{"n_experts": 32, "moe_layers": [1, 2, 3, 4, 5, 6, 7, 8, 9, 10], "optimizer": "adamw", "batch_tokens": [32768, 65536, 131072, 262144], "max_steps": 3728}
Below are experts of layer 7 (counted from 0) of a mixture-of-experts language model. Rows are named router (the router's row for the expert), gate (a neuron's input weights, with its number), up (a neuron's input weights, with its number), down (a neuron's output weights, with its number) and show model dimensions 0-159. Each number is 128 + 24 x the weight over its row's rms, rounded and kept within 0 to 255.
After each expert's rows: a language model's description of what the expert responds to; "comes after" lists some tokens at least twice as common just before its tokens as in all text. This comes from a sample of Wikipedia text that the model never trained on. Tokens count by the router's weight.

# expert 0
router [ 76 137 127 109 125 121 103 108 118 123 111 132 114 112 145 162  72 174 152  97 104  83 109  92 114 140 102 131 157 129 134  88 105 139 115 147 100 168 145 171 151 125 116  83 160 110 125 128 136  87 160 105 106 139 132 143 117 164 140 121 116 149 129 169 113 159 132 130 123 156 120  81 109  95 123 180 129 120 145 136 126 139 129 135 139 128 115 154 133 109  84 149 127 142 148 108 101  85 155 160 123  89 154 111 117 122 102 176 116 134 106 127 124  95 146 124 150 144 137 167 108 112 124 106 142 157 140  79 151 100 156 144 139  91  86 113 116 140 118 134 109  99 162 136 121 142 144 108 111  75 140 159 100 133 170 128 111 119  82 166]
gate0 [149 112 135 134 158 147 188 146 142 168 113 106 130 142 132 148 144  96 129  97 103 164 185 131  90  96 123 139 139 133  77 140 116 152  94 143  87 124 101 125  80 122 119 128 129 126 167 147 128 163 144 137 143 156 142 140 139 117 114  98 103 117 106 138 155  99  91 149 145 116 163 110 127 111 101 109 135  99 122 141 124 127  89 104 162 112 139 182 162 135 150 108 117 147 147 138  97  81 138  99 115 159 162 112 165 119 156 152 131 120 145 133  93 112  98 136 135 110 127  68 168 131 126 155 144 146 120 175 131 149  86 123 122 108 172 113 151 160 153 152  93 157  97 130 114 126 108 115 128 135  95  96 111 111 107 152 105 106 111 127]
up0 [111 116 121 136 118 130 115 123 131 137 157 100  96 152  94  72 156  97 124 126 128 152 120 146 121 173 142 127 101 180 142 115 170 162 166 122 119 100 138 134 168 126 129 127 131 130 159 146 127 119  88 130 147 175 149 143 105  91  99 168 146 148 141 119 122 112 140 152 103 158 136 123 111 171 166 128 133 115  99 145 126 110 164 110 122 126 105 105  89 176 106 115 144 125 118 133 120 208 118 121 115 139  94 145 116 110 162  96 108 154 103 115 143 168 151 137  82 113 127 175 134 104 133 137  92 102 108 120 142  88 164  84 134 138 130 156 153 128 157 119 145 156 121  95 113 102  93 149 114 101 121 137 138 155 137 126 118 140  70 126]
down0 [117 106 151 163 119 147 131 145 188 124 156 140 122 108 129 166 100 149 115 132 123 112 114 120 134 174  94 153 142 129 130  90 150  85 128 117 121 169 135 140 175 101 145 141 122 193 125 116 134 107 144 132  98 100 140 151 111 134 137 113 110 150 124 105 121 120 129 113 103 104 170 160 138 144 117 159 135 168 135 131  92 139  85 127 128 154 119 106  97 130 165 159 112 110 137 119 123 119 148 108 174 129 118 138 121 195  80 139 115 117 133 133 171  72  95 114 143 138 132  95 124 127 161 111 143 115 143 119 143 118 138 149 137 170 113 136 121  77 129  66 134 123 159 150 123 172  98  93 117  98 153 104 135 109  79 133 114 163 117 128]
It responds to: The preposition in and similar words (for, to, from), plus final digits of years and dates, as in born in, 1994, 1 February 1983.
comes after: "1", "8", "9", "7", "6", " University"

# expert 5
router [ 77 153 131 136 136  91  89 100 123 118 135 167 184 111 113 143 110 157 175 157 113 108  98 122  98 126 150 126 154 181 123  92 121 128 151 130  79 166 162 128 148 133 140 124 149  94 132  91 142 145 157 113 137 119 146 144 115 129 168 115 116 131 119 150 138 151 114 151 117 157 101 113 116  99 130 162 123 140 167 112 130 144 119 152 106 121 115 148 125 110  70 154 131 122 145 115 121 100 163 136 131  62 142 120 106 134 127 186 145  86  87 113 154 107 129  99 156 150 134 136 117 127  91 120 105 131 148  97 147 103 138 167 133 122 125 145  96 118 117  97 103 126 195 113 120 122 177 129 101  96 159 123  99 143 121 133 157 126 118 130]
gate4 [ 96 120 149  91  99 132 107 150 150 132 163 124 115 106 146 133 124 149  87 137 137 119  95 160 111 141 126 195  98 147 126 117 124 145 136 165 133 153 178 122 157 117 124 138  82 102 174 109 161 117 135  62 146 135 143 138 157 117 147  65 135 139 124  86 162 128 124 144 135 168 126  75 130 110 110 109 139 119 127  92 165 158 130 113 132 110 133  62 121 155 158 128 166 141 115 147 105 129 122 125 148 117 100 144 136 135 128 116 126 111 101 132 164 110 125 145 142 126 123 114 116 138 138  86 133  94 140 171  94 143 137 106 185 141 123 133 158 123 109 137 185 167 102 118 111 101  99 133 130 128  96 116 149 126 117 143 151 115 148 164]
up4 [161 147  71  89 113 139 151  90  95 142 127 112  76  95 138 123 145 147 157 111 115 167 140 142 135 140 123 136 134  77 134 115 163 138 117 176 146 128  80 136 103  81 146 126 110 169 130 133 115 112 114 176 101 129 138 132 152 139 110 155 138 152 146 160 125 155 105 141 143 111 140 130 147 187 122  98 136  86 144 134  95 113 135 113 126 152 106 112  73  89 163 118 106 141 106 125 153 145  96 123 126 115 160 163  91 134 121 132 125 144 149 130 127 150 102 145 154 124 117 147 110 135 139 112  80 152 134 167 132  99 109 132 143 150 144 132 144 112 138 172 130 117 109  95 151 131 145 150 156 184 102  55 144 119 119 112 118 106 119 135]
down4 [152 149 140 143 142 119 127 142 157 125 150  93  68 122 124 131 146 163 129 119 147 138  96 129 138 135 138 145 136 121 135 140 149  93 123 103 142 112 167  98  78 124  93 109  98 116 126 100 123 101 108 156 172 112 108 142 100 181 103 117  90 117 111 157 106 122 135 176  80 140 114 116 136 125 170 199  80 176 152 151 125 138 113  96 145 130 127 140 132  70 115 147 174  97 168 112 114 146 101 126  97 151 146 148 131 110 154 137 104 141  98 145 112 150 154 102 115 131 129 132 142 126 117 110 141 171 132 120 112 145 132 153 170 128  88 148 107 173 152  78 110 120 167 141 131 130  91 127 146 135 129 110 146 113 133 121 130 110  95 129]
It responds to: Later digits of years and year ranges (2018–20-2-2), "of" in titles, and mid-word suffixes like Appl-ied, -ivate, -velopment, -struction.
comes after: "9", "0", "8", "l", "n", "ol"

# expert 4
router [130 147 134 184 124 138 108 107 150 101 113 122 141 148 108 147 147 165 167 122  80 156 107 147  95 134 121 152 163 132 164 118 135 140 107 137 114 110 132  96 164 161 102 123 135 107 139  50 121 161 158 145 106 116 152 142  80 168 104 123 113 113 107 169 121 108 135 105 141 112 108 115 117 105 154 153 130 131 158 150 173 129 110 132 128 109 108 169 124 122 113 142 168 114 138 116 134  96 156 110 145 114 141 150 162 110 101 148 136 130 135 157 119 104 117 113 124 133 107 155 113 160 135 103 153 108 108  97 170 116 151 135 148  88  82 139  95 140 113  83 123 117 198 105 110 137 155  95 110 136 153 136 114 123 190 152 129 122 147 139]
gate0 [141 108 120 129 132 149 136 136 110 157 132 115 114 139 123 162 139 153 142 138  98 116 101 143 121 152 152 121 129 142  96 152 148 113 118  88 115 121 127 146 125 167 177 144 164 102 189 169 106 146 140 110 143 130 112  86 157 136 136 102  90 139 163 118 119  75 125 128 149 119 174 139 126 114 108 102 128 138 166  97 102 164 156 125 144 177 142 122 123 113 106 163 129  60 111 188 101 153 142  79 126 148  78 143 123 130 120 130 117 127 151 135 127  96 148  96 102 114 140 123 157 146 134 101 125 122 112 120 141 147 117 135  99 114  71 100 153  90 113 134 165 101 145 126  56 105  84 126 119 139 139 100 153 130 109 122 125 136 130 141]
up0 [139 120  76 175  98  96  79 177 120 154 107 155 140 129  76 156 117 104 144 201 140 121 188 110  94 163 110 120 123 120 134 133 147 152 134 114 138 135 131 139 145 117 111 131 102 156 113 151  75 131 130 125 168 142 100 135  96 130 150 132 178 172 126  97 114 192 119 147 117 109 129 102 142 151 106 113 120 104 118 145 123 121 115 124 142 113 109 104 140 141 122 171 106 143 149 127 136 145  93 132 129 130 136 149 180 111 163 119  84  86 149 135 115 147 133 128 147 137  94 145 103 138 133 124 150 101 108 127 143 152 128 128  96 155 101  92 113 162 133  90 120 121 110  84 125 113 158 124  95 149 130 116 140 131 120 129 142 116 133  77]
down0 [135 158 128 108 105 110 159 140 145 121 164  99 159 153 139 124 111  78  91 114  79 138 148  79 162 137 116 110 150 146  93 139 123 134 154 131 136 172 139 141 157 159 151 153 123 147 148 120 116 140 134 166 155 128 142 104 102 151 146 145 140 110 136 114 123 102 132 142 160 137  99 120 118 166 116 145 143 106 161 107 145 170 124 136 143 103 137 101 152 111  91 104 141 132 107 162 148 125 167 141 138 145  99 124 145 150  75 115 101 109 108 123  74  93 104 124 143  64 115 157 149 168 125 125 152 139 151  92 131 129 111 137 149 154  99 113 115 116 118 133 123  52 105 113 155  95 104 133 137 100 128 112 197 123  91 134 119 138 125 106]
It responds to: Second pieces of words right after the, a or an, as in an-c-ient, an-g-el, med-ium, and century digits in 14th.
comes after: " the", " A", " ", " a", " The", " an"

# expert 24
router [ 97 115 153 122 145  84  84 120 152 133 128 106 147 149 137 133  68 159 122 143 105 138 126 110 148  70 135 111 133 144 148  70 105 158 124 129 130 121 128 109 137 152 131 108 119 106 136 124 116 108 156  98  94  94 124 125 130 141 163 149 130 139 102 147 117 131 135 153 106 115 107 158  94 120 136 194  94 177 164 165 121 150 160 140  89 137 134 153 106 156 100 147 156 129 142 116 123 126 134 163  88 112 130  95 157 129 105 144  97 113 126 119 104 122 127 119 134 141 130 155 115  96 131  76 138 166 137  73  96 109 163 146 137  90 129 177 108 153  99 143 104 126 182 114 154 160 145 151 119 128 133 174  85 115 142 120 128 127 123 148]
gate0 [167 131 147 135  97 133 155 125 117 115 139 169 135 166 109 155 137 124 162 170 107 111 134 181 113 121 151 133 166 115 110 156 160 136 131 110 142 115 172 127 115 145 131 121 101 130  72 122 128 176 119 146 119 179 112 136  75 115 130 126 149 152 149  67 137 103  74  96 124 120 105 154 109  91 109 125 143 110  97  99 141 101 112 152  87 128  93 118 110 127 141 122 112 120 101 160 114 121 157  83 143 154 161 132 166 139 132 156 149 123 107 165 175 127 100 124 126 148 104 128 120 118 156 162 141 145 125 175 120  97 127 113 103  76  76 145 136 110 123 129 127 111 127 127 112 145 101 123 133 146 127  96 129 130 153 158 134 152 162  95]
up0 [142 152 105 128 107 161 155  70 151 128 140 139 122 121 120 114 131 120 121 116 136 117 133 145 113 100 152 122 108 112 108 119 142 140 141 146 141 117 154 112 125  87 161 170  75 109 128 161 160 142 112 116 119 135 121 192 118  80 160 180 183 152 172 137 104 105  90 147  85 147 141 142 145 107 146  90 155 151 113  93 100 124 155 149 112 157 145  77  97 152 145 129 113 106 105 158 143 134 125  86 100 153 142 117 142 120 130 143 137 141 105 132 150 145  96 106 135 147 109  96 121  77 161 172 134 138 121 115  90 157 139  84  95 161 131 156 151 117 120 158 149 137  99 134 135 137  96 107 102 135 106 107 122 122 139  96 149 132 138  98]
down0 [130 108 125 136 154 125 114 100 128 116 121 158 112 134  93 134  99 127 136  97 169 142 107 134 141 146 149 144 155 100 170 106 108 152 118 105 161 144 137 135 132 188 126 121 159 136 146 128 136  67 133  76 127 108 103 113 123  76 122 164 140 122 144 170  92 128 161 113 142 118 123 100 105 123 139 152 158 144 186  98  95 169 147 123 102 131 173 140 121 138 118  92 109 149 140 122 147 121 150 138 108  83 113 149 172  86 135 110 132 128 134  95  97 109 121 127  88 139 134 135 180 145 161 148 116 147 148 128 124 114 133 122 145 118 110 123 120 132 135 170 135  73 132 141 125  98  85  98 133 102 153 129 176 105 149 123 171 142 139  75]
It responds to: Word pieces and fixed-phrase words after short words, such as well in as well as, least, early, late, Atlético, and spaces before debut dates.
comes after: " W", " in", " at", " on", " w", " U"

# expert 23
router [103 149 151 139 122 116 138 129 167 132 154 121 113 133 159 168  67 162 133 160 120  92 118 108 120 133 124 127 175 122 139  85  97 111 127  92 152 191 190 118 156 155 110  84 161 133  71 112 158 115 158 131 109 136 121 141 116 127 110 126 108 133 125 119 100 148 131 139 128 126  99 144 145  90 123 165 103 140 127 117 128 129 112 113 111 109 119 132 144 147 129 109 115 116 133 106  95  85 199 142 127 116 124 130 144 105 115 180 113 131 139 163 106  95 122 144 145 164 100 146 141 103 103 141 128 168 112 128 126  96 118 114 120  82 125  85  89 121 119 114 116 127 177 114 118 180 133 104 152 115 168 157 114 117 144  99 105 114 126 131]
gate2 [123 128 128 139 120 132 108 116 127 138 151 135 122 123 176 110 117 157 138 108  87 120 130  96 132 114 120 167 103 118 130  96 144 108 158 111 126 109 134 116 152 118 147  95 153  93 108 122 116 102 114 108 154 133 117 154 117 118  96 115 131 145 140 125 115  92 106 145 100 125 109 111 189 164 159 109 124 121 144 142 135 149 108 141 119 138 123 112 188 174 109 126 115 112 114 146 127 146 163 150 193 119 112  82 173 109 142 166 117 133 131 148 130 120  52  65 154 112 129 170 171 127 137 111 101 103 140 169  90 118 110 106 181 139 141 135 174 124 156 145  69 135 144 148 114 136 141 131 136 137 115 132 138  90 127 107 136  95  91 138]
up2 [128  95 114 116 144 112 180 128 166 104  97  82  98 154 105 144 182  81 113 114 123 161 149 121 115 104  79  93 132 131 160 134  98 145 105 159 155 154  86 137 120 149  97 110 125  92 157 148 163 140 121 126 123 123  82 119 123 149 127 120 166 115 144 147 140 118 149 125 116 164 140  88 113 143 127 110 168 114 121 134 110 112 102 137 151 153 139 112 114 133 148 150  97 126 101 149 133  95 127  92  77 121 106 115 148 129 150 137  82 164 118 105 127 137 106 109 142 152 176 116  83 129 155 100 156 128 148 124 116 171 105 121 148 149 110 130 123 163 109 121 146 137  80 154 122 117 183 148 140 130 155 114 120 130 153 182 154 115 145 112]
down2 [155 136 100 100 179 114 112  75  98 133 158  73 125 122 100 147 142 104 107 149 145 100 121 110 149 124 127 108 105 122 104 134 162 100 169 135  83 169 168 109 119 137 137 137 118 148 163 133 106 126 116 121 111 141  80 143 111 125 150 124 137 107 134 111 143 155 135 149 110 137 141 122 116 113 131 163 122 144 142 124 129 147 112 167 159 137 134  46 120 135 110 110 160 126 169 135 137 112 131  98 142  98 161 114 125 129 136  91 149 155 172 122 150 119 155 138 145 156 167 105 136 156 153 135 142 132 116  97 106 113 127 106 170 105  67 158 134  97 101 142 131 121 142  97 101  95 167 190  95 131 127 134 155 120 122  97 104 155 118 124]
It responds to: Capitalized "The", "This", "In", "His" starting sentences or table titles, and second pieces of names after initial B or N (B-elf-ast, N-ich-olas).
comes after: " B", ".", " K", " G", "B", " "

# expert 3
router [ 94 131 143 139 121 123  99 143 157  72 119 106 136 107 129 140 110 170 147 148 133 122 101 104 121 140 128 129 129 100 139  96 132 112 112 102 132 144 158 116 152 160 157 161 134 116  91 120 171 144 160 139  74 161 152 146  85 146 133 141 128 134  98 139 114 181 140 153 132 141 113 115 135  95 105 173 112 165 159 123 157 157 143 122  85 148 111 172 116  96  70 133 110 104 129 127 127 104 161 148 122 113 177 135 118 150 108 115 141 110 126 174 133 122 131  86 133 146 142 158 150 104 139  95  95 153 134 120 154 134 123 153 130  85 143 122 127 174 128 111  86 134 177 143 102 141 125  97 109 115 142 133  84 128 148  59 142 127 119 138]
gate0 [152  90 135 134 127 179 129 165 146 121 129 118 180 117 132 121 127 110 157 139 121 104 114 172 139 157  85 119 164 156 101 150 117 121 127 143 139 122 171 125 101 131 123 127  89 131 138 127 140 172 121 108 156 108 127  77 115 122 113 113 104 137 134  81 110 113 129 151 193 152 169 124 123  85 103 133 121  93 160 113 129  96 116 178 142  92 164 139 166 114 153  94  84 116 145 113 114  98 191 138 122  93 148 126 112 139 149 157 126  77 147 118 190 131 140 100 104 149 114 120 139 107 164 126  93 132 112 146 147 108 104 125 146 140 123 162 165 125 145 118 136 148 122 102 129 128 127 106 147 134 145 114 140 146 111 123  89 124 164 146]
up0 [ 97 122 148 108  90 136 141 109 115 126  97 156 121 113 182 143 115 128 167 116  92 112 105  93 137 101 156 130 129 186 129 128 154 114 149 102 121 147 131 153  92 134  88 121 123 140 137  82 120 156 114 153 167 122 145 145 180 113 133 114 138  68 172  97 104 103 134 101  92 153  97 109 122 134 143 103 148 136 117 165 112 118 119 139 152 125 175 113 140 140 154 119 162 134  99 159  94 150  95 137  93  98 150 162 109  90 142 135 132 127  99 148  97 126 115 156 127 121 123 118 139 139 135 145 143 138 114 169 115 123  82 129 146 143 157 139 170 143 150 112 108 167 158 122 121 114 116 113 176 154 161  95 135 103  95  88 158 155 122 113]
down0 [145  87 158 173 142 112 125 121  59 122 185 143 132 146 163 149 126 105 140 170 139 158 143 153 139  92  78 139 100 140 131 128 160 137 150 169 115 142 113 120 153 137 149 181 127 138 152 136 117 143 158 161 133 135 135 147 181 126 148 129 103 136 134 131 151 139 138 150 149 140 115 139 119 126 118  44 139 125 104 106 125 129 128 129 107 127 114 127 108 124 141 101 161 151 146 107  82 127 142 114 120 115 161  99 147 106 123 126  89 124  90 107 146  98 130 122 163 106  97 128  58 118 111 128 142  97 149  96 151 116 172 106  88 168 129 124  88 132 141 139  90 110  67 127 115 107 146 132 131 131 154 123 136 122 122 130 129 112 121 120]
It responds to: Column-header words and cells in wiki tables, especially election results, such as Notes, Votes, %, Candidate; also word pieces like tem-per-ature.
comes after: " |", " C", " P", "P", " V", ";"

# expert 8
router [ 81 122 135 134 135  89 141 137 135 123 124 159 166 156 129 120  91 149 130 164 111 118 130 143  98 103 166 119 139 145 118 126 128 141 100 125 145 139 113 138 143  90 109 128 132 143 123  83 119 124 170 118 125 119 140 132 105 154 130 148  88 121  93 151 162 171 114 103  97 123  75 141  90 117 151 159 137 184 152 121 150 165 161 148  94 126 132 122 111 112  94 152 169 146  83 107 107 117 125 110 105  74 115 141 111 145 111 104  95 131 111 134 107 132 146  84 150  93 143 176 161 158 111 139 119 129 144 103 154 130 142 154 149  93 124 153  75 148 149 131 129 115 181 152 142 146 154 106 144 102 177 156  93 137 152 129 109 152 146 145]
gate21 [117 112 139  98 138 145 116 140  89 157 139 162 102 151 125  97 134 134 180 107  98  90 144 154 144 175 144 127 175 157 108 123 119 114 178 133  78 125  99 173  92 132 134 122 205 162 129 119 140  56 128 152 144 117 102 133 148 113 145 148 150 127 109 129 133 120 120 127 123 127 164 154 100 154 102 104 127 149 125 126 155  98 105 117 104 107 126 151 127 156 129 125 146 103 138 113 141 159 125 123 139 161 123 124 133 126 137 108 147 135 103 126 126 104 148 102 126 132 132  76  86 152  84 120 139 143 141 154 120 106  97 116 148 138 132  24 166  96  89 149 119 141 152 122 106 136 121 107 131 125 116 147 131 132 141 132 121 154 121 113]
up21 [156 130  91 136 120 115 130 110 146 140 127 117 123 144 110 120 150 160  99 137 136 106 122 139 123  88 175 157 121 118  87 139 117 154 144 110 174  88 137  95 140 138 127 110 106 145 131 100 118 175 153 158 117 133 121 119 109 122 131 163 126 129  91 107 139 127 128 160 123 117 100 185  90 127 154 135 120 192 126 165 139 158 163 150 130 213 144  88 106 149 130 148 143 106  70 103 124 129 133 139 133 110 126 135 121  83 153 105  75 158 141 151  84 152 129 122 108  87 142 151 128 120 149 127 141 105 134 106  68 133 173 106 127 170 128 134 113 139 108 110 107 150 104 156 142 150 137 101 134 111 100 141 122 104 118 162 127 113 119 137]
down21 [ 81 153 150 114 115 158 143 147 114 135 133 113 122 149 110 152 112 133 152 109 105 135 147 133 127 140 149 126 116 131 132 145 102 110 116 153 140 136 143 117 156 190 122 121 141 127  93 140 108 108 114 121 116 178 130 151  95 127 154 157  93 141 105 156 116 101 133  97 137 132 165 112  97 154 119 114 109 135  77 113 109 120 158  97 132  93 103 175  92 155 108 143 117 152 149 109 110 172 155 139 129  98 164 111 122 137 133 101  80 134  86 169 130 140 196 116 102 106 127 143 110 113 139 129 136 114 116 116 163 112 139 115  94 121 133 153 143 156 165 130 175 107  79 177 127 105 130 144 112 156 127  59 148 122 102 108 167 165 108 119]
It responds to: Second word-piece after an initial letter, often s (s-av-ed, s-af-e, J-oh-n, L-inc-oln), plus digits 0 and 9 in population and vote figures.
comes after: " S", ",", " s", "1", "S", " L"

# expert 1
router [100 158 157 130 116 126 137 119 109 106 139 147  99 111 129 152  70 164 141 129  89 145 162  85 155 124 137  88 169 136 148 109 119 134 132 133 116 177 128 147 150 128 140 125 139 137 109  58 102 108 151 110 110 140 151 118 107 128 108 138  81 109  80 161 135 132 104 155 163 131 115 140 116  91 143 179 111 130 147 106 148 123 129 136 103 128 112 103 105 106 123 154 116 148 108  87  92 105 110 167 122  86 171 175 116 113 113 154 100 115 132 125 120  95 145 136 127 106 141 141 104 112 150 102 165 193 140 109 149 101 157  98 146 108 101 103 115 135 111 138 107 117 185 134 124 150 165 134 139  89 164 147 116 144 116 129 143 143 127 139]
gate0 [125 115 105  69 129 108 146 116 119 166 109  76 120 103 121 142 102 135 129 144 117 148 159 124 152 128 108 155 110  88 133 129  93 126 131 140 121 129 149 120 134 143 170 142  98 150 174 154 143 133 151 154 166 111 120 123 108 155 149 110 154  97 124  71 113 134 132 116 144  96 132 128 133 118 146 120 143 166 142 101  76 118  64 108 109 145 166 113 163 132 144  97 118 148 120 130 150 136  93 155 129 134 118 161 130 170 174 107 105 123 143 146  90 116 159  87 114 134 134  79 164  92 161 135 133 115 156 105 154 142 143 170  91 187 106  92 130 114 109 153 139  94 118 124 147  96 140 111 144 117 151 141 138 149 132 155 127 105 147  93]
up0 [ 99 134 125  90 120 159 154 123 110 135 180 160  76  99 120  98  93  98 145 124 136 161 132 128 163 156 116 119 108  79 128 114 108 100 128 133 142 155 115 161 162 102 131 151 125 147 126  98 137  78  76  97 101 110 139 129 150 124 108 180 151  87 105 124 151 143 168 142 159 165 140 151 132 103 113 127 120  81 135  83 133 159 131 129 105 123  97 120  97 133 160 119 135 178  94 131 125 166 103 130 153 156 162 135 111  94 136 157  94 131 137  89 113 146 107 141 101 106 133 114 141 139 147 126 155 134 115 108 125 119 170 122  99 105 135 144 127  82 145 153 156 174 121 154 126 120 141 164 156 139 100 124 118 132 111 152 117 161 153 120]
down0 [146 163 141 130 149 132 108 103 147 140 114 185 134 138 113 114 181 107 120 119 144 110 147 127 137  97 156 117 173 151  89 164  98 131  97 125 149 129 111 126  99 121  93 151 150 155  73 119 138 135 153 117 118 169 147 159 170  92 107 144 136 107  89 139 135 124 136 110 138 127 159 142 121 109 110  70 100 114 100 108 151 116 109 140 134 115 160 153 145 161 163 170 122  80 117 138  96  85 124  89 113 136 120 121  85  96 142 145 121 143 104 102 149 130 121 148 117 126 122 173  75 126 125 162 137 161 121 119  89 118 155  74 136 141 138 165 138 130 152 119 140 162 126 138 107 124 104 169 125 164  99 149 113 108 136 112 123 166 106 131]
It responds to: Blank spaces and numbers in table rows and race results, plus capitalized first pieces of given names such as Ke, Ben, Alex.
comes after: " |", ";", "0", "5", "4", "3"

# expert 17
router [127 182 101 134 126 117 117  98 101  80 133 157 161 143 157 152 112 188 178 121  81 114 135 121 123 133 131 123 173 175 151  98 134 124 121 124 128 155  96 142 151 120 169 132 139 127 136 101 113 126 111 108  82 128 119 132  78 151 147 130 123 128 130 133 170 119 123 141 139 152  92  85 112  86 119 174 150 141 170 164 150 127 135 149 106 137 123 157  95 102 125 101 130 122 153 129 145  91 153 138 122 102 133  95 132 120 111 181 115 118  99 173 129  73 162 106 148 136 105 113 139 122 110 143 133 144 122 126 134  77 141 129 139 108 114 108 112  98 122 125 122  96 183 111 137 164 144  97  95 122 141 176  97 131 138 119 114 145 143 124]
gate2 [157 128 111 132 160 141 152 127 140 157 113 114 130 132 133 108 156 108 151 121 133 125 149 121 160 108  90 136 133 182 115 151 117  97 112 128 125  82 137 106 121 141 140 130 164 106 125 114 108 155 168  92 114 100 146 100 114 134 163 115 149  98 130 142 141 144 155  78 132 127 124 108 135 153 103 147 131 118 128 154 120 151 153 130  94 157 103 112 111 131 141 123 114 151 130 110 103 156 204  77 138 176 132 105 179 116 105 109 121 110 117 140  90 135 117 134 121 166 118 128 140 112 158 132 106  99 101 124 132 138 189 127 110 133 136 151 143 165 148  98 172 164 145 125 115  90 103 129 110 125 153  86  81  53 123 144 128  89 161 116]
up2 [147  94 146 136  88 130  96 172 135 149 106 133 138  96 110 124  91 119 138 114 130 136 109 158 176 155 100 129 122 137 117 145 107 144 146 163 170 160 134 139 124 128 104  79 113 156 155 139 162 115 111 127 132  91 122 134 136 118 107 138  86 115 156 103 120 135 163 129 171 109 105 150 126 178  72 125 145 123  99 156 104 181 174 170 172  95 162 116 110 116 149 134 113 146 115 190 129 125 132 130 114 153 128 144 136 124 129 117 183 112 118 131 108  98 126 128 106  85 162 139 140 111 136 120 180 116 144 137 114 124 137 123  83 103 119 119 174 121 163  87 166 145  93 106  99 153 151 138 125 109 134 124 139 132 105 119 109 109 134 118]
down2 [122 141 102 112 142 153 111 141 118 134 147 150 115 122 130 115  85 117 129 115  67 120 157 106 104 149 121 117 159 124 147  95 164 122 138 127 138 118 139 110 136 131 170 106 117 143 102 109 111 159 128 108 116 122 122 149 124 120  82 115 118  90 141 144 122 108  98 127 163 137 112 165  91 129 100 110 127 157  80 141 176 159 142 176 171 101 145 145 151 169  77 125 150 110 165 136 141 133 155 117 107  84 119 121 117 140 144 117 147 154 155 132 111  85 170 108  89  96 159 115 134 116 137 177 120 108 165 163 119 149 116 153  78 149 119 161 138 130 110 122 138 135 148 103  87 128 120 136 133 127 120  82  91 125 125  69 127 179 155 116]
It responds to: Table pipe separators, en dashes in scores and year ranges (2003–04, 6–2), and second pieces of given names after initial E or D.
comes after: "0", " E", "6", "5", "7", "8"

# expert 6
router [107 142 142 153 161  99 101 116  97 111 157 117 148 149 126 144 136 156 101 141  97 137 162 132 127 109 120 106 155 166 134  68 128 126 111 124 149 154 123  95 153 146 105 137 163 118 105  83 121 143 135 132 120  81 147 131 112 118 126 168 108 144 123 123 154 155 118 129 159 124 105 109 126 122 142 250  97 177 151 130 148 107 122 142  89 147 114  97 123 123 100 150 114  90 135 106 101 115 145 140 113 104 148  99 113 112 117 123  73 145 118 130 104  89 119 146 143 138  75 149 128 131 122 106 106 185 126  96 145 100 115 164 124 119 143 129 121 125 144 116 121 108 156 128 121 138 141 126 113  93 149 158  96 140 126 106 144 132 166 148]
gate1 [164 115 142 156 145 170  91 133 168 170 106  88 131 114 124 119 108 106 118 118  85 141 137 125  93 117 147 146  51 117 181 149 145 112 127 164  81  94 149 140 150 102 108 137 125 126 160 138 119 101  96 136 143 125 135 161 119  91 128 170 126 105 147 161  79 147 143 112 111  98 160 117 155 132 162 122 138 147 136 180 149  89 124 161 121 109 120 123 100 148 124 124 159  96 164 152 146 130 144 123 164 130 119 116 156 153 146 115 107 118 107 116 148 115 137 134 100 162 126 132 150 126 143 124  97 116  89 121  86 168 106  88 148 114 158 152 130 171 118 135 117 151 116 106 149  78 106 114 110 121 104 139 112 131 169 113 142 119 111 114]
up1 [125 101 107 122  93 102  90 123  88  79 160 150 132 117 134  99 157 173 120  80 103 120 108 126 167 146 116  99 120 150 145 127 117 144 101 151 141 178 106 106 144 137 132 168 153  98 150 114 153 128 124 135 127 118 125 157 153 108 138 144 108  74 132 180 171 162 134 121 115 137 135 138 144 148 133 134  99 135 178 146 142 158 141 155 113 156 130 106  95 115 139 131 164 154 127 173  95 170 117 111 156 166 126 130 123 140 106 101 138 101  77 103  99 150 109 112 129  98  83  92 135 132 113 153 113 122 156 108 152 151 126 110  76 126 119 136 164 158 142  89 119 137 112 113 127 100 146 148 106 157 113 147 140 122 117 165 118 143 156  91]
down1 [172 129 124 133  83 148 160  99 137  86 130  85  92 119 130 118 113 124 131 101 148 142 126 128 166  97 161 117 137 108 128 164 151 155 161 119 117 102 129 122 115 154 132 163 181 108 110 126 129 105  81 142 129 107 198 130  98 143 111 102 132 126 124 199 101 117 141 135 116  84 136 106 166 125 115 171 150 157 102 140 128 117 123 150 121 139 150 163 133  99 140  95  77 135 143  84 128 126 144 104 153 149 127 112 136 168 129 137 136 105 156 130 108  98 116 143 133 167 169 111 114 133 161  99 101 177 108 135  95 104 167 124  69 120 146 126 125 102 153 160 121 133 108 103 117 148 121 124 139 128 109 119 111 138 132 169 138 151 141 131]
It responds to: Short opening word pieces and function words after quotes, brackets or table pipes, such as in in inclusive, reinforce, and, with, for.
comes after: "|", " (", " \"", " |\n", " d", " re"